python train.py --experts_per_token=4 --moe_layers=[1, 3, 5, 7, 9, 11] --shared_expert_gate=true --tie_word_embeddings="early" --max_steps=4564
Below are experts of layer 5 (counted from 0) of a mixture-of-experts language model. Rows are named router (the router's row for the expert), gate (a neuron's input weights, with its number), up (a neuron's input weights, with its number), down (a neuron's output weights, with its number) and show model dimensions 80-159. Each number is 128 + 24 x the weight over its row's rms, rounded and kept within 0 to 255. Numbers have three digits each.
Before each expert's rows: "gets" lists some tokens that make up at least twice as much of what it gets as of all text; "comes before" lists some tokens at least twice as common just after its tokens as in all text. This comes from a sample of Wikipedia text that the model never trained on. Tokens count by the router's weight.

# expert 5
gets: "1", "2", "3", "4", "5", "6"
comes before: "9", "0", "8", "–", " |", "5"
router:112135141099128097170168147146129096113152154132150112119127143164123178114128147123154094163085125123134131137171094123169096149100148088135150118119162102108165172135140163182100137090119166124117125114103124104168121156110129185102127097
gate0:146152130047121113133139142177076113122126155126125116085087131126098123126135099096144129135139153094145103146118102113141074105124113090128146150124112108103112120112140128116114143092096126113133165134144110142077182142130113124099111114
up0:130120129108117158083149140128122122141173127122159174153128126186138145136123193096152098100145130131135111123132171138168114123124161115121130129117143174155146157109110080155105093109166107145097125136108128165133113156109108127089159133
down0:139104125119142104155191144108133088095141102132118143151116090095140134126136121155117134140120108151114131154098136142151122145127130123127116129115128133105119110139076166127154067165133095104102095117111158203125127131140163126119174095
gate1:118113149077124109158152131155102141176157094124138139137097147148131162118177117119080124147080117121125111120144102113097138137113096116118150106099110135116141152133140115112161110117123116136133190141131105101145128144144120125168119174
up1:140126109137117138137162113120154177077183096093153147133141140156114119127139109131134178144154137121101079159102069118110116105138083116123146095106130104126145185121155131139109098123114138132082137140138118177131124128114140095075114130
down1:115119127087109143125105131135123115150139138084104128110119155115096129118125110131135105147094103097127118127112159133134097128100176126108161148081116095137109122133136115131114172110117143152090075108123112102179122146110157128144166143
gate2:108140129137134120119157133140083097126097194103118127101108132143105100138141109147132134138158113127138147114120096127129136147116146130123130168117147127126123150149166138134159134083119145143112102150151091119155121117138124145132116113
up2:102112133162086085112140131103121110123153129132128138148164124112145124156072141138107104130122133124121112103115093126081156157120178128124135152149141164135117130157135133150075120150154105157099122145146169095162129153111140108137177086
down2:075135142107143121094121133128129121121111148112117174118149116088121110120131076115098139153154127113067120115107131109112131124158146145134145126152129124132125147165132110151122126105131126133105094087137086148086114085121112130165145138
gate3:132092112108089141112135186120133089173120125149074106111137156115131092132106148096150157134103105120161129101113112100149144151120106148136112148142100117093142093178155156139149161150136141131130117124135111120147167168107141145118110100
up3:147110177112090093168124142120172120175086146115127107105137098076111123120149124124149156112098117116121144111144127124118124166125146149095080144133118155135153121155126138115128138180137086108129085161121149087090120093128115146140124157
down3:136110181123124109131093095156100139131128147080129158129107156146106118134113154147118089097149152132154130143157165117111121083123080125106120104097156116138140121094116113146101115169175122105140087149114081140123115167129127158114105139

# expert 2
gets: "==", " States", "\n\n", " York", ".S", " England"
comes before: ",", "\n", ".", ".\n\n", " and", " City"
router:111119149120126124163149160144111099103120151103110126077126134131142140127102118104151124154122108149141139133164137113148131141111148131153119152137137130112183140170155180162121152108079166134106131082111126111180102119154161147140115115
gate0:144136130118111131103100154110099138146158119172166099121107144104134124147081109118163104123138123129142099089126117164134108133146111107107148094117119126163163164147144096175102177121132110107079096105091132141156133114117115096146089132
up0:138159106131116150138133067134117144129121118137125090111130123082158104147107103132096153117075093110114143176170136085122183080130162127112127121137150129115127115088122104135147127113097118095136122177152117117139098140085127119076157115
down0:072130118162152115134111159157136161127105140126148155112183146127120129152133090148111109156144138120125120088158148109139157142121096084105164097128131155149103098156110088153125124144112146149159142157120119154111096118122084149117126114
gate1:160119144089100093109124099123126154147152139126122103184128140124145139115122165143129128157125130142159109113134114146135144141138125123150158106139112137151189115149098121152122143119172109138113136110080138130111142087102091128158136108
up1:145121097108106115115121155128136172112148109115121137130117116109127136142123132081129168121145114173131127139135134142131144171139111174081139105139103095110126122147157132137108125094094112088079159119139137078167128113146093092116115144
down1:138112139141172159147118075097086125157148127146113148150118118089161137146165112128113118073135098148143119145067116147119084110111109152167120106076126150070121126152178093155119108136097153111143076103122150151088139076130173110111117113
gate2:142097105156109126104157110118135145115109107127118137106088142136132148115132131153122137145177114155153144100104121140122127128169118169132123171144124105124096139121140160129126123121109115129094121050110152120116131145169130091150133129
up2:128113104098161116114070153135124131119124153126162115185145121171125107132108148103111112117130122149138094145151123150159133143100158115150097081107152151119143164125109108112125110121113140111130142144141120112111143126154162164134115109
down2:125135146131107154124122097153108107136151113119155102137121144110100114107140136130135154118096101120142121124124120102068117118057119125102116102156076071154151130126178107148155130143104123076148093110149111108140136122116119160119122148
gate3:155129139104157117095149097087101133147137101127122128142138151123131188153112150116143145170145131108138139134117172124126118116130116159151128168118122139145143110156153137133137127116146146083109160143133139100078144158136139095179151129
up3:105078124124118143103128139109133109134161145103081136094153117086086130143106136123170134153126127132138137140133116124123129153145090145171127123141159102120134099159116158107175135094082105117119136130148128068105176158164168120143087161
down3:087192125130115118162145121123148133151099168101101141072123126127123111128154112084144138148202144177154130154145138138107123138101139101134113124116132145166094128132097134127149105158132154143131133123145107117173129110153160152152129109

# expert 45
gets: " ", " that", "1", " —", " this", " which"
comes before: "1", " |\n", "2", "3", " |", "4"
router:131128110110101098164163126141097138118145140124116133126097147165137158165098148100115119155111119104149136136149117109152106148128148107128114136151153118088164182155148179174106137103152172126121129113101085097133108128128132176114141116
gate0:116123104128139096125132151120127130102153151112110141126134115184162175168150085074119138110111112120098176163130133121139147101118110126110129153091130109095141127138109171100120142091104141121151157106127095144099107131158147127153094132
up0:121160089107162146109109106076089163136134127151113168120067122128089129171120107131132150131147161121124108159106144170128140121131147104120092065126111118114130139096137124098112129100117154123127141115131113168104144161146097137172163146
down0:155168100137141157134170101121136124094132114131157126127132087146127124099116092110091128114135128138120147112094163131090113126127135166125106137114170143135105113187105121150156129128145147093134109152159137127149119102158133156161123083
gate1:115072141134123153151127096100133118101116101126120062124134151143149141157117122150095158125128132110112128137130158093097123125131104141132115086167134146107157173215121128132117140098138134103106173161052083111113083157139142122143128123
up1:127152105108134121118128170135105121174119105134118110119177178179088100175162116133141115101103089128136111105111080157124143119092113137164124188124135151140142079164100120125104127148135137113116107142118119137117157130157130110133102130
down1:100121115104124122121116108168130146144132134116111106148154101140120120086101121070189095147116141139097098132172116171163130116148117124118132149128104085124074134146150139121116188164125095133118143137121093124123173092159146100137124184
gate2:127141153123085096116119122097152132117121134100093105113095118168164170140152105142134135132133138083127143124112141138133142131121137114145133135158129145076153111129097118141119083099132096147083122159095113123106133094098116111149182154
up2:132109120133145125163154132082170107142122108132120127142093129094148126100110129101145115096140078148156131140115151164107126122119146119154141141117117158104139122096094134185118128175160097146125110114125151152144124094147119134097166129
down2:097106191121086096103125156113124110136142137141108104115120145117115119099125154148137109113096103093133130168107128135106141128154104149147127111098145106116111142108136122096129128152116108123125095119121162126135169195101138112058124139
gate3:115138134140146130107123170142109146128102136110113131141102179131151154143156100102158127158142134121116107097111143210181105119121137147125120145152150114144116163066136129142086107111125105117173124123109142157117112172135111176143139148
up3:184177146137104148132075176155131140175125130144138135146096094141106095095169094127131103144149143145118107181148132128155124131131139099084093129153167110123123144130154132116074112108118145138161099113121125156091086173106121157105150144
down3:122118092155088141114134143129119123146114066125143120146104130160116140139155117111120079097112155139126118120108123167110094122155120136157074160150140161117110158127097124118106092124151124110151111116135153169129142151160112160151143126

# expert 111
gets: " ", " some", " Preceded"
comes before: "1", "2", "3", "4", "5", "6"
router:099117139099111089149161159153109098074147149134128126105112163142111146122095145114125122136095099126144137097150119123178119147110162110157142155126135105108154110139152202179111134119081181122082110117086087124152117154127152160143112104
gate0:094135169111106098132138154120124117150111083169126138133140144172154120128179113087139097134135110183095101095128155137149096120150131173134114144076103122103146120150110153109125117141124137164090108153130116149131156090137155098141119092
up0:132121131121122169139124136097126150128091125129141121138135137119122127078148120131133112109150122184150118141083165168155132119100156135130113140109060143150147074095132123151116088119083121141121115148147127122103114091117131096152121100
down0:143112153146132124119144173102097148147131126147133142160078136142119159099165121116133155132149133061135151137081143168131143128093145127127151130180136118067137140111112128114131136179149099141125139135143120120106098098137133117139122105
gate1:125112155132130109101101123173107102148091119126088104118092172147132101105111187141114150125083115125129089085148141127139103102121148156152098133123083076142142101124147163128109139173102162131123154113071109126118151125146103126124107141
up1:175113085149150090080085117176130153127130108161128112117112177133154135140087148126157156125120144118153152123164133089108155098093108109141104156158104139160095114105142121098151117145111156123134114093096123153121109140197135121153146128
down1:157139140137089126141123140110111144130137096158151103123112075108178100135119099125129128103101095165107087100119114145085141109116152116141124149147139125046134098132128174096121127137145126141127119125131104156153135102094111151201103169
gate2:151112144108135108124129150082169147092110148135133143158129122110159157135116172124139125156121136176116099097099148109140155087151113154136119099117126155109115108147136089123154138111069156132116180107110115127144102145082125109145123111
up2:154130132131128134084121110141089131103117152130102100111123106151091113170126103134103128152102108072168101137137049138095115153112145113122148139113149112108150108132096170094122137178109115134144118160110104115087163145158150148115112155
down2:122155132106119090164103084117063117078119132121147155055173141153056156141139121128119129146069191137152181094107132116137095110101101142123154114127118112135138092135163093131142150129164141131163145132130140129153160128104115161100127152
gate3:145130137141122126097152126146127146148137122138098126117088169128144125089125105135105124119187163113114130145134124133153126125124099113151110144146122132117105114103144130127123120168148141104144185137103120139121096106128131143109134123
up3:109131148130134147100127116107138131122139112117151122158115117127133141137133134137140128135129132102151147117143103111171169141137130092152123119115092164169121147175112144104111153126127159123173131121146120100103090063137125068122124086
down3:130087123099127151080128157154142089120098081137130128134105138085134120124144080127120102154140138145147154109131152116096128128084134109161146142120116148151140124150106139103123126121165184153162148117127113141145118120099116155086112142

# expert 25
gets: ")", "\"", " which", " that", " it", " who"
comes before: " was", " |", " is", " (", " had", " |\n"
router:122138132093088102146157135110092093103174139123130130097123156187153148163114133090123123133069114147141177125137112123147093129079148107148115144117125107106189104147160142151120132111120169130126111133092109096156142121151177162120154100
gate0:138127150123130126100119095096113083118122117115111135063136114084166135157136104123163135109157063177110134138140166143156164095127113113134114122131135112141105137121121110110076113165113121188125129152116124130105116159102111110167110129
up0:147122118169112114112163158106165120124100100167136142121116126101086148118116101134145183137105177120126095108170157110169125091119183098127144126145122120096098127118121147100108131155097118099155092110162170126118086134097085121131164128
down0:105121136162129109109175190173149083126092135106084162126150146123095128119128092090136117134138117139158190108092127142124130096139180110116142143106158116155134158123137147111143151140112139128147146107139108113200181105078128149138139134
gate1:107149172143136134147119113111102131133136137124079118118151148150142128169115114180139140170142129140106143141133183145107156154091090134113100149158128113097137132144117097141157136115096153153141124129156148096166132151108135147123103167
up1:207118145113144129124148109138087089127118143115162119162097102126106170181133116140096096105093108096108133098117107121107121116156115128109135134151142112117160134127131165125100128138116117128088117144101134110158193156125111145137120166
down1:121131134104122116124131155195145139124105128130137121104086118124071143126108116148082110177161171137117095110155142098122145131128140111110169122099152146151134143118106141124121115151120093130123103148115097088150114142155139116106159134
gate2:148103088108111106110141100161116110168120144100091108204100128138149130098118132098118156155107101144085150139132138166117151132112114101148112122099125113143108121175126157120093153159136158079096137184123118162137133119119139114127098100
up2:103138099143126117082140120145193129144140128132153145132106123070125155094159127161151117140140165112113136119137102125094127117141143112128113152095138105124135170133121121104126121134171089122108160107205129090159144136125126127158107158
down2:168102160129147122120100168081120099127143141096126107130120128100138137140136088161117099074120144144120146148126128069122103176114179149101189112144116127157156091099129118127129157167156132164173123147135124102082138132109114156142101176
gate3:130068124104114126151089126132107122152113115158129119115149139079166132134114128132104121125158121133116128091181162145123178112114115178145114141147139162169102116158154161125161114133155159145094166135146122146127137088137112134143150099
up3:066086125092105112086117142111159153138161150168141128114072128095136163120114131088132134116116130116159135146159113134122112129151132170128150120115117120103104164120147135119149153157119146119107142133156175128104115141086119106104136151
down3:126130097140130150128119117173170153142093140131161139107122177128074135126094133136159126138107137147128132156117146113114137091105123112114114157139151127182105139140139109081121127158089125158083124176121103097149118104142132088141164099

# expert 80
gets: " ", " Total", "ip", "⁄"
comes before: "1", "2", "3", "4", "5", "6"
router:107130138103127070140162169176081105100155123143133084124114157173148153131138152103160094157063121120168178114163118137180113148089141100177106152125143105108155142147146177156125151127129190131126117096108111112158136167107159156129123127
gate0:112113122123154179160116106139101148145131137136156133160103154143128167122123143138180136166116119150159141108140184140149122122085151140106151116092161134069121137179107195103114105145171149114148142075133134105109129136136158121166123155
up0:132170153129086142129116151109133104114129137117132133125178095139123129177132128148119131131135120134131126115118126101122127156128113194182122118153094116098099113084146058100142154132129110146149104136093153140137161104145121095136118144
down0:116128122110148188133097111145172126154133097109108121154148117139148124149146130083120158147125114108121144106103133124121124134122160130136100145090106083157148136134132112149135145096148133108156104157100153129086119096163131110132143112
gate1:138083075137114127152073149109106121111132126142155112129157168155112121131129114128098136125116145168117116146156158159141094154100110140141152097118148117185112155123125176134101159122154097119182119106124118139163089139112137088143144158
up1:102107112146133139114150125162150153114138108175122141125158141163095091164171123115095112143133139125105120072121139133136118159084109135116150146159114149126109099117101130143119107162176123141140146162118105190122093183102125082137127102
down1:112132113134102095117125092168161121102130129073124152090122106130049153142142157139112109117164144138121134168173182148088115103107107115116132132081113134141114117146093107150134092119130085125161142133128071158120153154069145129124150124
gate2:144123129118111137143136138092106119113139135094137108156145143112142143101113133131082133130101121085176112160145131144116104128124154111127091140141167112132145145176072113114148161133116106112147104110133152114127156148160120149108105147
up2:128124131133104105112089127113078156149147157122141123150133132116145142122097138123096162093128107093127104157108143133115111123107136113121097153135125122105114135134075112118108136164152125114147110109155151122140162125145126170124147122
down2:110138143109078118128152075135136130151124146067160113112162108115108156132094107147109122130154148098109090125124153116119086107090112119088148116101092106145127107083127072088148175115093146090151109140116151102146136110184142144131137109
gate3:148147106129113093146085091108153123094153145120144151147135121112087119133119149117106133139149111076166127130087104125144068089135115114153177121131154137183140155110145123096138126148118097122142116114177139117136146119114113129137094142
up3:114144156138107030136128099109095111066171128139144132144154151150119147123125130115146156154144136110149110159130157115153154101133128158157131165149126142116124151137159111136157103150118098141136093100115122084122126171120150146152125094
down3:152108128163075140125131135117123066136115141139135122118136093151134132109119122094116107133153096170129144144134136097120129121177142133152106153131157128122127169169135123127134099124092130137117145118103131125121077135153114132129118158

# expert 6
gets: "1", "2", "8", "5", "9", "0"
comes before: "9", "0", "8", "7", "6", "5"
router:110129136084114105144182178164122096099156125115106107116112162176152156128097130156167104158097121147153147120157091113169106138104144111155136135127137097084163140141146161155129134092127159107133092123120127092161131134118157178105140098
gate0:153149110113126085077163157109126130152129139144155169136118151111142173083128125092123108154125086107147160126164130156133137151110162081143150087083137101073154135130132142156149173101099160142098143115122159128100121115143123136093145120
up0:164143131129153110123141113104118127128093144135168170109134144128148116104141100122086160115129132147124126159106098086127106107128111108102187113104128127122117153103135094106167149146135118134170106118158169071127124116084148104156089092
down0:162149106117132133151170158105117122138153104135121121121115153111065108097131198095118092131111127153141100121108112140112134137186110126139156142089108085093128127150139132126177113159147109124177129122141119126117116091139119132123128130
gate1:119151168087175119129156168114182122136117140128073113123131128111135078120163126136136152130129107120144129108117121069092110156121115132121154127113106128150145190113149116131139160145104107166084141130134132121110143123182175110125122111
up1:137100091131092155088115144111103156132097131151107137133118121110093121139158105130127112137104120122151092122151156120110118095107122122134116089139116129162165128186136161138151118164098127142141117148122138145106155109120132102122110140
down1:139106135138128141139132118120148153104133113111138127174144141126080126085144104159109117134129157136104150137157127139088128076146124114092152135096167130150110108110116128117113140159105181124129150111134102148129152136114153117128167144
gate2:137144085091110135078098102094136104134134099145100137146153164140110098119162113107161169133159120152154145136127091126115119146086122086134116110093149131156158130164065138147118175106095100181120117120117160116106189137089158109163140120
up2:144105151126121138174117147171095116097134137133091111101139132114124130156107112117079094143116136129132130111147124128144162094104108134124109135124093118126165157170130143125109143142129174146171105115117124156146123141135093138157123111
down2:117105143078133124153145134169135130110123123092112090136157133145130165134168100137152112103079139136108114131078111129119097115141148107120157160162089129124149131118156098131117164074139150144110122149084124121125089115184114140115112102
gate3:109134148110094117166133110145129094156150133116143120125149170140125146136120152115079096144144131122156118103145124109187111111140116108117127128101134092140139160132158162165093085112143187138116118127111111115146114126147134144102101142
up3:081142122135150092120138136122112091122125144146110151116132134119119181118125142124112103144086096123109167100123129171129142117134119144128182135187147147108169097133133120130138168078137138168150122118096100156130155120126135157103150159
down3:133078115118123134133133130138158097143127138138149120140172093126078145100118133175142137102116123080105118178102109107137130139153089090118147148101153092110097158116105176121142177125120124114129111158157094136162129141115153146146143124

# expert 98
gets: "us", "ia", "a", "is", "i", "idae"
comes before: "\n", " (", ",", " =\n\n", ")", "idae"
router:116124155107096118154179129117089112100129167129108116113127153145121148168132131109137120136100099142147157126160103111138129115107154098117153143096130090106156130146171171156104183110093152130133102155112126104178102115135170149106117096
gate0:101101113118107133192153103159151135135117138105112082102114152122197116139087111121138105127096131132115085109141125134167168147080120183139097161155132168134152114176112128103143090169156121157114177121112131086186160135121137146147125080
up0:141166145119142115086136146107134150061139123136144105138175155139118121123119118149105142125162146155129142126114140176146106114170133141144143087169154145110106106132155133120102124132090135136094123134129148128199119138144147119087108132
down0:145094092103123131107148114153115124143152143130094104123104125144158097129177155159094111148149074145112100111152138156156096140106142122173170139124120132120102100136117086147148125139122140096094145135140146133169159114129155104154144151
gate1:105117141160069171157118133153160109094128143156123156111182079127191142122116122138161147136125111113127131120129081132118135117145112108140104143180142135142179152118157150136097137090107137156128083132074135134087109158110167118135118085
up1:156149114135102078121165136144159138147161126119165125124126121144138151107145109116115153128132122110165159129137138118139096139132134138151136171137133130104094104072114089107139116104154146119095155142133150116118138120146166151082132145
down1:119128119096091101096141075154091105128155142158128104132133130108098165125172149152153108154107153102113142157105150130127116143145175144163109180130134081111136118124157149095136119109132088099127149170117185115156123115168163118139156122
gate2:122103082125094140175151153156154102125148144113144125078116113114165111105176129141121129101161107102133105096116111149105100141121123122121128133111113134099144120141173158127187124142147155103082128071154125135177132096129131156104087144
up2:101107107149112146132152138116104092133139116102141099086103074107112155063110136178075096119135125137144134166112075112152098112104143115136130133144151144128124121069131137186118117136117139138124102107149106126119101143097143151131121141
down2:153169080161169118122117147092148155166157129167145105112138146169139116124157156119110124088140111115129155136131108152183131181132125160131127149141154094136117117093147124139127176065111109120151130141134115108107167166124145120132094118
gate3:067142127126139151121128137119181154115123091100155133111142128129135147152161131159123121139144180121127113157119147102108146129116120114161155104166156115103200131176149131165131099109116130158102098105132121096159130123150155102125124103
up3:153115114114099131122104144106139159109110150101066148178170136149128091127154115088131105138154120150123086069163128168173127103118160117128165157151127125141071097144088089131114154125138172141098079132122114162140123119124102131126177114
down3:159160173113067120114113143136098092170099140150135128123139145165142129156128117123161150107138163126132184120103099116154145155103115086141119143155165073158163120107122137114123125124116158120109130175132131154122144115147101145108095153

# expert 24
gets: "1", "2", "3", "4"
comes before: "0", "9", "8", "7", "6", "4"
router:097107146083108111143172174157122107129164158160124108122118164170115146115115142136157101175090117122146154122156112105160117146110142088130127114108138088107148163137139150175133152068103153084114105128131125113171121164134145175127139137
gate0:157144144122141127147175148144102102102149176125134150145144114140139155119173146102100125112130124162143120126135151171165138064132096145130124151142102092104135120065132105125112167086117140147127127116169133192139126123138131116176133154
up0:123125155125110123124123183108127154104091151142117099114091115122084122117147133131096147126129095093102093077114136167155143053154125167103128082165115149118139147114124098145111145114147167121136157123133128140157122113138120144167130095
down0:129131122125101121139120116148169126144092113105168140104086093130124171137113124137143144098149111088157106101084141086102100154156140121110133121114103141089130145132097133145125129144109157116110124162144146113144133146170094139132093098
gate1:137132140152192123120144186162145147118158098151120138098069139159160118157160108129103124165171169121116153150151135132149115136145124115123118184091121101111095170135118138108159152102123133103137122136137103152127162098157134105110105144
up1:109132120168115120107088137155127126148101157211131099125107148100146121147073133123136141146086157141116180146122134139157133115102162154135120114108096111066143131160149116165125173119144170150120133136130138087079091104134128141107148134
down1:135133125114090098123125152111144049115149143126169158083153124098125116115084145138100120078145133111148138084151100110140135192108111186151148116183103104126168160191147113134150121143155100112117127120104141097116109110097122141098117126
gate2:109161154165144145125114115124154158150138129141057163152098119128174146087111161136120154123134142131097089171133128121144197144153086108112108115185123145107101138143119131177138133111099128107129166135108097076115114165144079119148163105
up2:160117139113105130161135118135100167102134126144134121125151115089123147159155112156148139103153115145158138140106148138142114091089096149158163109136105131174145149145122163106137101131139130159075086123127112146123136158113135130146114089
down2:154129110131165134143116101139087123115149124142124138094139170156122130122122095109119112109106180127122131143122117105123123121114119097149114157101103111147146119091144138123112113111174128123132100122127114118134118147133149139076111114
gate3:113155130137103124113130109104156120129100106101145151158086125170144148099137128090135134117135144146133116179111103129139111166171110109136096083125146110126116127144125099156143164116139163075120111149100123156109099115154151120124148141
up3:132141131112135137168121143132140104078136117103094109129111110216126087129127138121131133107127136099099145127132128122123111097094150115116172087125079153147132151117167110163141137141153132116140097115133164129152092120151107117133146098
down3:143127119137109157107086143092120125114135135099141117135123147164113100151140086131126152131130093111111162172116129115141110129097133087140128160102130109111151144128137097105092126164150148131112181127110130124109103158078089166135110134

# expert 10
gets: "3", "4", "6", "2", "5", "1"
comes before: " |", ".", "0", ",", "5", "8"
router:121129167098081114160153138140124096115149141114081130124140161170116136130121114141141105159099121118153168130154084110135113124136168110140129135118144113108150139153152148138100158114098154074091105113102118129172123114155157164136132111
gate1:143148116145123111116162149131124123091129106153136130091136165076138141137099125133104125136107127174170130138104171133109118161135136106139144150127140165093151160157142144126150130136133144142094095140144138162146150088099167125097109141
up1:111102086126114147139090114168110155151103117089174133109112135103181098140119117121131131140122098146140115133138097136147128155139123089138135162139118129131115082128136158110154149158071120185106157082098130123129158144148160080151148162
down1:127138155107137169122123118142142176124100073154152116169121129155099153124137154133123112129133141128101126132110105118115123161117097116124134144172118110155095131126120137132147089163135128141095155151142184143087123150163114128131140119
gate2:139113140092132191157130135145164056111114159134087127153112164143113141139130152139083180111114090113138086080147144105159104108176133110142139113154112140143093084157101143141132133096088140118096151141092106156140129072131142134133090119
up2:106203169107136140151130126067145152124089141102084121127139099173108121131199126125084104111158164066135104179082146124132165145147112074059095139127127150151125145123137146132149154125146148135134106129169137121179138156146156155112116157
down2:089145149109126145115096100097132154136113135134110097133093093138131143140141123099138081128138118132136161191126156142126119121114084105107121107143079132176118113163170137149117155115123173143097121132135104127116120161126138111144123148
gate3:103112149122110112098108146146153114090142134114134116130150104124149119166143130080107137103119140095106186116152126130099179135126121124115070174139141145090135148114202112150134149131070121125083127137111125104159112118106151099112093139
up3:105124100116082109154132102175073121115125117145143118096078140148126125125158195130124120146109138119098099149134152147142152148109093110079198104096146135135134146129081138137069100137136132101131118101115148096094116125148146105130137142
down3:131148118140134137129092139093119097143115160111087136118120082145053127114155133120113110172144120114133129164129139137133085138116111142134130145183127168155147146081111130153136189116069116151128175118105122108159127150102143103159148123
gate4:142116134153143081112148123146133078121109115086133149098107116130115118142135097116130116115112113109110073105132141108122121097132175118148103128143154165099129110181133071108135155131154124124136160088176113137167125123117155104112126118
up4:144142114115113133095129085098109128109116114119128159124123127110093159083168137140119103151109156152130136081131192103147153080175178108093146104135102163129078112122128132094160136151139112154143156141129129119172119146115132117129134131
down4:162152138126173103163113159121100149083153158143167092097101099133139173110102128124133116101134144121120133144146156073131160115135145129162115110158085184110165140145159104143111132088096111077102145125163128050075096117101081127137139113

# expert 57
gets: ")", "%", " out", " up", "\"", " part"
comes before: " of", " |", " to", " |\n", " with", "ed"
router:135134142096095097152139139179086101117145153122107125097117169161108128136100124131119115162066112110152134142156122092142115137099116114140096184089153107080157157136144183154109145119099164124136114113095104115139110123155137182115117135
gate0:133158122166110088117137149159136139150117140159106145110112119119133122127135108096160185132113123092140127107117088103166102130110136135166106135092120142094111125102126072113090150146164125123159113078112147109139154126097134099149112119
up0:139175161131129144124143105119127149115130112128132140131125116104122152138118080115116152110122129128151123121121111157103141154183145138132100118160124126144139135105135115139123151094099161118119132114133158105175132154129116146180101124
down0:139082133124088126143123158153140129129146128129117105123136145092110137119128113119120091099115117117144125178144169130130128161083139119113124133165077123153123154138161101129122181165112084097119114091115125101135119143139143096115109108
gate1:129130147135147117144130157175141120108102126100160147151140101112071148157108092096124131152146120118143110106144099128130160121106131126129172156129121126111165129121128082112107142139146098130124106126114134133119082156114143127136120155
up1:100114100108092172098123097087101137112174103144137150162116148108187123154131147140110084137179105169094097185137129149125104095117150170155172116130097141149175100137166117140130141100104111144125124146120136125103152151158102097109094196
down1:165070103123124126135136120123138102144108123160143104127103133122149147147135134084107134079079111132167116103143135158169131102116144132172142097165150147134061116116099159143131105133080159167145160140112116153150161145158126126057137142
gate2:125168119154157131091134172109129114130148130119162154110109097112138119125166125109136118092071080090132141129145061118147085168148170097114126151138146155111153158157163135156131129117099150140140153088145164141086123149152152163094121099
up2:161114141135119144112088132150064141196137127128156180082126111122101120143142158142138134133120132121083129135117113114130125165137159101110142131143124124138144072160084125080090080127092118114150128135141146158125135142100091172131144158
down2:186124216189133107124137160143097120170097159140157105117114102115128112097137129135131068133144128112091145124137087103186110089097120122122151142094111172123126116129149095154112153130157111118137121173148122126119135107142076135129138118
gate3:117169115082130132110175142079123078127111129143144082095110118139133160145137141121118111110133151113112129116114112130155144133152162126117114135093163102134144142192160130160149145157118148120133061106145156110106131137143150165135165057
up3:121158110087122116121108149133134182126143131125155150156146124154119118148112090126095158158103185119149101101132142123126166115137118115127108103125126111118125099104088132155141158110155146134152121129119102158136145134132130143183123134
down3:112163100148109183099116148121143116117157137127153156095130156124140137115102120092117096128122120099189139140127118124144138068136116149178155155131133090101124126149162151125125096128137156112154129123140111185124114179159106142157150125

# expert 43
gets: "2", "1", "3", "4", "5", "6"
comes before: "0", "%", " |", "5", "6", "8"
router:119117123096099095164164159154146081130163135123139117096114182189125148121117124142143111142096135149145149085140100114148105125117136103134142133102145101085133160139168164139096170102128147100127116127120114096166122127144161161098128139
gate5:099111165147151139115100124111119127084085153130117150057125099124163129125070139114117100094145099110127121150138092120138163124145098144159135097137115117139127139170176149130198106109072130150106136139104092147065147123126112118132143151
up5:152154095112109084118180154153169083164173126116150139164086105096094119124190139121125170147142149140185099105113137135119096165108118171134127133137096162121129110120072092153090141145146160122154061148154167115139121132134167100129153110
down5:141160104160136152157156123117140141141135153153159138140123103154168164159147127119084119128106111154177137127069167125163099187153121138151104105169128132109132100154123150117084142158129148128143149146130144106132078108120136114118153106
gate6:158104134121181091141148134157108148131167114115070135104119135162121138146104112122118152111154112077105092118157125098148129140130170142141111118131121168132149093120119101105139144128105173140058161125151104134104130085152121115139105148
up6:104126123133098125119115142092113136105148162167129184107139127137127140120119146135148136134125130100076113135110099136110152121094129147140086114150159150113129144122136155155142131096111088122158169133097121113091110187146120119115150169
down6:121116102156141124131130117102113144121098134098118097157132149086111130117205116122115114125128137078144112076141164166121122094144124141118118156153122108119113106132152099084115101165078104145121121123139122175098111148139095133147115108
gate7:131167138085144150133166116126138138142118126121104124111171119124121137065151146134163146108140127081132108075094149138099092130128119109107099131109125129194135152099100181128077107100148102120096133157159120101087123157130087113104099138
up7:168105119115132124108137147159093124125161127145143128095148122164105134161100128150144140107105143147107133140128098135117154145114086070118120143149102146106090138091160055094121146121122090086175115119125156143140079173124136091172162132
down7:127128146150172140129133176123150142158127185122135103130128094115132145124059126126121137161117136099156154114131096177127133129101125090153102103105135095143123157142137113179057124154109168120150135145131129146141158178162112111123155125
gate8:089186120135124149105157103141114158144153111118134120130133115114137127139080101102150136096097122136151173142114134119101145124130124130122127112161133111129138112158143125139143112176125144126151145137126157103139156161149149143155144147
up8:078156121177138100153103130128111134124170144163133054124090168162155106178175109128129148119214115077137166132119111096114113123152127151111106119116101157109128147163148138137134147172125127128109158134111127113067124134164138155122151141
down8:137113146117106084109176119157112111177111119099153119144141138138160131133140134121127091158146123096089159107127102136116120085128141151099144181093117103089095137118127125121150162130083116146125129106118141102116116141123129116150150114